config.toml
num_hidden_layers = 10
hidden_size = 384
n_experts = 32
experts_per_token = 4
d_expert = 176
d_shared_expert = 0
hidden_act = "swiglu"
moe_layers = [1, 2, 3, 4, 5, 6, 7, 8, 9]
router_score = "softmax"
normalize_top_k = true
routed_scale = 2.5
balance_loss = 0.0104
balance_bias = false
router_cosine_scale = 20.0
init_std_router = 0.0271
lr_router = 0.00073
vocab_size = 50257
norm = "rmsnorm"
norm_eps = 1e-05
tie_word_embeddings = true
optimizer = "soap_variant"
learning_rate = 0.00217
beta1 = 0.95
beta2 = 0.99
batch_tokens = [32768, 65536, 98304]
max_seq_len = 1024
train_tokens = 304500000
max_steps = 5209
dataset = "wikipedia_en"
Below are experts of layer 5 (counted from 0) of a mixture-of-experts language model. Rows are named router (the router's row for the expert), down (a neuron's output weights, with its number) and show model dimensions 128-159. Each number is 128 + 32 x the weight over its row's rms, rounded and kept within 0 to 255.
Before each expert's rows: "comes before" lists some tokens at least twice as common just after its tokens as in all text. This comes from a sample of Wikipedia text that the model never trained on. Tokens count by the router's weight.

# expert 12
comes before: "|", "-", "The", "In", "==", "="
router [150  83 122  85 159 121 114 166 185 117 118 202  86 187  72 184  81 130  79  95 134 184 153 134 134 123  76  88 108 109 106 140]
down0 [140 116 157  71 194 114 139 159 124 210 137 147 109 147  96 112 107 135 110 192 113 151 157 110 161 129 118 160 105  63 119 115]
down1 [134 182 176  54 126 114 123 148 102 114 135  98 105 163 126 111  96 150 150  79 118  60 156 144 120 104 149 161 100 132 152 172]
down2 [ 98 161  93 145 121 110 182  84 119 135 203 115 134 168  86 149 163 129 101 139 140 140 108 150 142 117 127 130 143 216 171 160]
down3 [117 151 176 121 121  97  96  71  93  90 185 116 120 146 157  74 111  89 184  92 167  89 137 101  93 191 117 126 148 141 157 113]
down4 [137 109 143 100 147  87 106 133 152 147 142 136 108 112 143 131 164  99 148  88 124  89 136 166 129 148 145 116 137 131 117  69]
down5 [109  90 134 165 144  84 127 148 157  97  59 156 167  90 126 119 125 141 162 179  92 110  93 159 131 137 192 176  95 101  97 144]
down6 [155 147 149 137 166 146 148  82 162 121 126  85 109 149 121 102 121 145 109 158  53  98  79  56  85 126 159  74 118 133 109 115]
down7 [ 74 132  99 145 166  61 175 101 139 165 109 139  83  78 126 161 180 152 142 123 142 130 102 127 116 201 130  86 119 106 131 146]
down8 [181 154 131 124 119 136 195 162 103  93 126 139  94 150 120  95 166 151 131 169 170  83  94 105 172 146 123 168 126 124 135 195]
down9 [112 110 160 102 110 167 120 159 120 137 166 170 116  98 212 206  72 101  99 143 113 105 123 156 132 174 137 180 123 163 179  92]
down10 [110  93  92  72 137 133 156 131 131 128 143  88 146  88 145 176 102  76  80  80 163 152  62 146 122 141  68  91  89 148  95 139]
down11 [153 147  46 132 150 140 110 117 154 129 123 104  79 136  60  98 172 153 116 146  73 100 127 151 126 134  94 119 199 144 110 122]
down12 [179 121 209 102 143 127 103 156 147  81 130 167 172  87 171 135  97 123 188 169 123  84 163  74 104 120 125  93 153 121 150 116]
down13 [127 117 140 126 125  91 138 152 124 183 156 117 125 116 134  81 107 156  72 151 133 196 179  84 140 185 118 214  39 118  79 142]
down14 [118 114 138 154 158  99 129  78  92 136 172 116 158 168 126 101 146 150 199 176  77 143 129 119 156 154  90 149 159 129 150 156]
down15 [131 104 120 108 129 122  88 144 140 107 167 125 152 164 113 131 131 182 148 139 105  95 109 108 139  89 138  93 115 132  70 111]
down16 [ 92  66 149  94 100 131 179 103 145 163 175 137 113  86 136 140 110 138 149 134  98 135 132 126 117 116 157  88 163 167 155 177]
down17 [174 109 116  92 173  78  86 128 115 150 191 114 158  88  95 133 125  98 138 131 126 161 117 125 133 127 156 118 162 125 101 131]
down18 [113  95 115 181 127 110 120 149 187 144 127 112 206  92 131 101 137 126 116 111 146  92 179 151 151  98 174 117 106 150  84 149]
down19 [123 151  94 134 179 116 130 164 147 144 132 184 127 132 137 131 138 136 192 105 112 116 152 106 120  74  56 150 127 169  81 126]
down20 [134 119 147 195 139  87 127 169 112 127 122 128 124  82 126 144 151 107 160 161 143 190 101  95 103  80  80 102  90 127 152 164]
down21 [161 124 118  95 108 128  91 151 102 142  67 115 170  94 152 160 125 167 142 141  58 103 171 147 176 144 140 108 108 126  60 101]
down22 [124 113 127  88  99  80 121  94 154 110  64 153 138 110 160 160 107 176 138 151 130 139 123 113  93 177 130 110 127 156  62 149]
down23 [127 149 175 122  70 121 117 133  86 102 151 100  87 154 103  86 111 108 119 145 181 128 146 135 103  65 103 121 165 156 113 114]
down24 [120 134 112  87 156 131  71  96 157 121 128 182 157 108 130 133 160 115 118 162 139 123 176 120 158  80 147 170 122  94 204 170]
down25 [ 87 119 106 105 168 198 185  69 122 102 115 119 110 137  81  84 118 152 118 180 126  95  94 127 127 123 113 122 120 161  89 121]
down26 [117 131 163 141 142  95  78 163 195 108  97  88 157  89 160 111 183  91 121 118 168 154 189 179  17 124 109 193 122  67 180 152]
down27 [109 133 160 163 157 194 113 138  78 107 126 188 195  78 183 118 148  82  81 103 123 108 127 136 180  87 101 162 115 167 144 177]
down28 [ 48 101 125 164 100 138  70  66  83 133 128  79 112 162  64 152 172 169 168 150 137 111 121 141 139 108 169 135 102 171 160 154]
down29 [ 82 150 142 125 141 134 159 129 162  70  98 159 133 113 136 102 153 102 193 129 162 132  78 175  93 150  71 127 166 141 177 146]
down30 [137 158  81  77 121 115 135 154 122 149 128 106 122 174 109  99 137  96  78 113 139 103 178 100 109 141 118 126 138 136 118  97]
down31 [148 148 107 149 111 114  60 136 104  99 144  83 166  99 112 119 143 117 187 141  83 142  87 129 120 128 120 136 111 141 147  99]
down32 [110 114 107 170 129 133 167 149 105 147 134 142 183  99 184  66 133 149 137 122  65 106 161 110 152 165 148 146 123 107 100 134]
down33 [126 146 102 116 110  79 103 192  89  88 218  87 113  80  98 124  68 103 151 177 115 148  64 133 129 114 161 114 136 159 164  96]
down34 [188 111  84  86 131 137 147 122 158 155 120 115 151 174 165 131 178 134  81 108 162 138  89 139  95 174 158 119 138 139  96 125]
down35 [ 81 177  83 143 155 114 104 170 165 150 174 144 146 203 173 165 184 148  83 119 154  70 166  94 169 112 135 169 126 133 176 114]
down36 [121 109 132 116 164 196  87 145  86 204 155  99 163 121 106 124 106 167 148 125 129 103 182 151 140 126 151 108 111  84 145 128]
down37 [123 153 174 159 105 125 139 162 127 105  92 163 162 148 124 125  56  86 155 160 101 138 116 171 107 139  78 103 121 141  93 120]
down38 [ 95 189 163 166 149 137 144 105 113 137 142 125 111 122 116 103 129 162  89 109 211  72 153 114 187 161 133 123 104 118 119 163]
down39 [113 144 111 165 158  88 111 102  96 157 124 112 120 146 172 168 139 153  70  62 167 100 131 102 100 131 175  83 111 135 119 163]
down40 [ 96 125  97 156 162 172 106 129  85 147  57 122 126 121 149  88 111 172 104 107  93 108 134 160  69  91 146 151 143 145 112 201]
down41 [159 125 153 178 123 163 124 107 144 202  73 161 130 132 131 128  75 127 162 171 128 111 128  97 108  95 100 144 173 175 148  99]
down42 [191  94 116  72 153 118 135 112 141  91 123 155 104 172 153 183  84 111 135 151 109  97 163 137 144 114 140 151 141 126 114  77]
down43 [ 40 118 130 119 173 107 164 124 140 119 131  82 156 118  58 127 123 102 137 129 145  74 133 136 128 150 144 152 138 121 122 137]
down44 [162 154 133 184 183 115 131 170  67 162 128 156 102 159 140 118 127 185 120  45 118 162 163 186 136 112 139  96  64 114 196 115]
down45 [112 182 163 103 122  97 151 150  54 111 145 187 156 163 104 188 140  99 140 107 102 127 126 137  50 161  89 122 106  72 108  96]
down46 [112 135 117  91  91 109 140 171 131  91 138 120 168 186 122 157 113 120 196 170 113 116  83 143 120  96 150 174 215 105 130  49]
down47 [162  99 100 108 108 138 110 220 128 158 119 147  97 153 160  97 114 177 139 106 141 149 173 164 140 119 144 146 101 131 180 129]
down48 [186 131 116 152  96  68 103 112 138 119 136 172 163 147 121 117 187 116 153 144 112 146  86 107 168 127 155 189 136 162 131 123]
down49 [ 86 156 104 123 166 169 170 148  72 155 183 127 167 118 152 158 143 155 111 106 145 104  92  47 100  94 158  74 115 162  90 103]
down50 [126 108 128 129 156 120  92 151  94  95 134 121 121 144 144 122 164 113 120 150 135 103 172 140  92 129 172  76 166 171 157 132]
down51 [101 112 159  63 155  94 140  99 149 153 160  98 130 179 134 187 141 123 114 111 140 100 148  92 142 201  78 136  92 125 117 120]
down52 [104 153 119 121 161 136 128 156 109 129 144 144 115 202  78 213 150 118 110 157 188  92 116 114 182  99  97 134 145 115 144 136]
down53 [128 135 127 119 105 123 214 133 120 135 106 120 102 106 177  86 201 175 155 111 131 156 153 115 126 151 149 162 123 112 162 143]
down54 [110 127 138 141  77 100  83 117 117  69  91 149 104 140 135  96  94 113 176 157 161  64 157 159 158 142 121  71 119 136  77  68]
down55 [105 151 190 146 178  88 144 131 129 144 149 126 137 155 207 102 164 139 126  99  96  98  95 150 128 113 123 139 138 183 123  96]
down56 [ 67 151 146  96 142  93 168 113 168  70 162  67  89  81 177 103 106 150 105 131 107 122 130 198 130 163 130 199 168 138 167 155]
down57 [150 106 148 169 197 131 138 128  94 147 141 120 137 124 100 128  62  77 140 132 159 143 139 122 124 133 141 133 195 145 116 120]
down58 [117 135 153 140 147 114 126 128 123 114  78 162 135 111 132  94 105 112  80  89 119  82 130 126 175 106 153 131 196 189 150 128]
down59 [144 122 111 166 109 115 125  65 129 129 103 123 140 137 127 135 133 149  94 202 137 124 131 150 101 184 159 212  66 120 114 151]
down60 [ 96 149 138 140 108 116  93 139 116 135 101 160  92 110  80  94  66  82 140  73 134 146  92  95 142 108 134 157 206 129 157 147]
down61 [127 154 127  32  68 100  75 115 112 122  99 184  74 119  95 112 153 143 155 159 118  35  97 169 103 107 109 124  68 160 176  46]
down62 [146 153  90 158 194  74 103 120 109 117 120 146 138 118 199 136 167 136 133  52 122 135 128 186 112 123 147 129  93  90 137 119]
down63 [150  96 147 149 106 136 179 119  95 105 123 151 121 102 193 133 122 105  97 161  89  76 157 130 120 200 162 131 117 107 215 137]
down64 [137 150  61 111 176  91 117 130  81 127  84 116  56 110 100 175  99  74 103 171 135 140 118 166 171 155  66  91  99 199  91 169]
down65 [142 117 149 111 170 124 188 178 115 154  72  87 139 142  88 142 136 215  73 167 127  99 167 141 156 111 147 184 105 121 146 126]
down66 [124 118 169 153 171 110 126 153 177 110 104  74 137  96 110  91 115 155  97 103 158 142 106 192 127 150  82 174 125 124 159  87]
down67 [212  95 123  68 132 132 119 108 170  88 112 109  70  94 142 128 163 148  88  24 159 132 112  98 108 123 106 121 183 119 103 139]
down68 [182 142 104 133 171 133 132 154 116 185 160 167 122 190  80 135 137  95 167 102 208 109  89 129  94  80  70  63 161 181 171 107]
down69 [150  81  99 140 125 123 157 129 124 108  86 114 113 132 129 178 152 164  76 161  91 111 126 141 104 160 127 179  99 109 165 155]
down70 [120 113  96 153 159 137 111  69 101 143 141 140 137  95 108 140 120 121  82 147 167 210 144 141 134 139  91  92  90 132 187 147]
down71 [136 134 114 105 140 193 142  99 157 123 122 134 150 122 123  99 131  82 127  80 131 202  78 109 112 132 155 113 150 101 125  71]
down72 [130 117 122 184 113 127 172 139  94  91 141  92 121 116  87 156  83 129 177 156 163  63 139 165 110 107 148 134 143 130 130 156]
down73 [ 89  97 118  51 112 164 169 118 173  90 143 132 100 189 128 133  95 141 172 129  83  42 147 102 104 165  72 145 134 152 114 128]
down74 [115 189 190 120 170 180 114 135 143 137  63 135 109 104 126 105 235 110  93 101  93 127 149  72 132 130 157 146 129  95 107 110]
down75 [121 171 116 132 140 199 134  96 160 137 139  92 167 165 122  78 160 172 113  86 179 122 171 158 117 119 148  92 101 147 170 133]
down76 [198 118 100 163  97  79 179  93 166  85 120 160  68  79 143 144 156 178 134 109 158 143 144 160  98 160 135 152 112 113 162  80]
down77 [ 88 150 115 123 120 128 155 142 139  86 144 116  98  73 144 171  75 100 109 109  92 105 128 183 119 124 127 107 117 152  77 104]
down78 [143  91 124 173  28 154  99 114 121 192 148 140 101 148 128 109 104  72 160 112 126 105 131 134 194 147  69 163  86 157 152 150]
down79 [134 162 148 118 174 127  96  94  92 140 141 119 158 141  63 139 164 122 117  83 118 117 125 149 126 146 115  77 118 169 141 165]
down80 [162  82 102 125 114 108 116 135 165 142 123 159 152  85  83 105 180 128 102  60  80 147 143 133 110 104  82 145 142  99 180  97]
down81 [156  94 141  62  41 125  62 156  85 169 181 112 152 116 122  83 111  88 165 139 182 193 131 130 111 172 108 112 123 133 119 129]
down82 [184  97 188 112 164 109 109 119 136 133  75 118 107  86 133 131 121 179 169  53 106  80 159 136 157 116 122 120 122 125 154 135]
down83 [178  99 172 108 136  47 178 104 151 144 176  60 143 130 142  91 134 152 144  79 119 115  90 154 104 139 135 161  87 115 169 158]
down84 [ 93 125 137 110 130  83  95 141  96 103 188 143 122 175 142  79 133 180 102 129 150 103 171 128 141 129 152 114 117 135 113 133]
down85 [118 132 156  98 125 221 130 152  66 147  97 165 175 100 150 152 136 160 143 112 127 135 128 110 155  97  98 132 120 129 115 124]
down86 [132 103  73 127 141 142 188 150 121 141 114 105  90 175 133  78 230 159 100 106 149  80 143 145 124 102  90 144 100 145 127 110]
down87 [137 122 181 109 165 141  77 125 142 108 142  71 122 133  98 118 126 134 104  75  31  80 150 125  64  98 123 126 146 136 150 120]
down88 [130 173 107 157 118 132 105 136 149 126 133 148 155  88  99 131 112 121 180 137 150 126 105 138 105  87 123 161  99 153 121 127]
down89 [ 62 148  98 122 129 120  83 151 158 112 162 116 124 126 128 137 174 150 106 151 157 109 123 122 135 131 121 127 131 169 139  92]
down90 [131 100  86 151 179 213 227 106 159 127 104 135 138 111 120  98  68 128 146 116 106 143 151 183 207 100 156 124  73  89 160 121]
down91 [105 121 105  61  94 120 148 148  88 131 143 122 148 163 120 121  88  88 144 109  81 170 135  96 177  96 121 121 165 148  86 163]
down92 [ 86 111 184 132 122  90 105 129 144 108 128  92  88 129 142 146 130 130 129 154  90 117 143 152 111 143 124  80 116 121 104 106]
down93 [167 108 130 146  98 135 115 171 100 145 133 139 202 125 164 159 112  37 126  97 119 122 146 107 166 128  89 209 114 108  68 111]
down94 [122 135 106 177 176 171 163 113 121 115 132 134  56 157 136 125 183 173 116 154 153 100 140 119 117 135 105  56 110  93 160 161]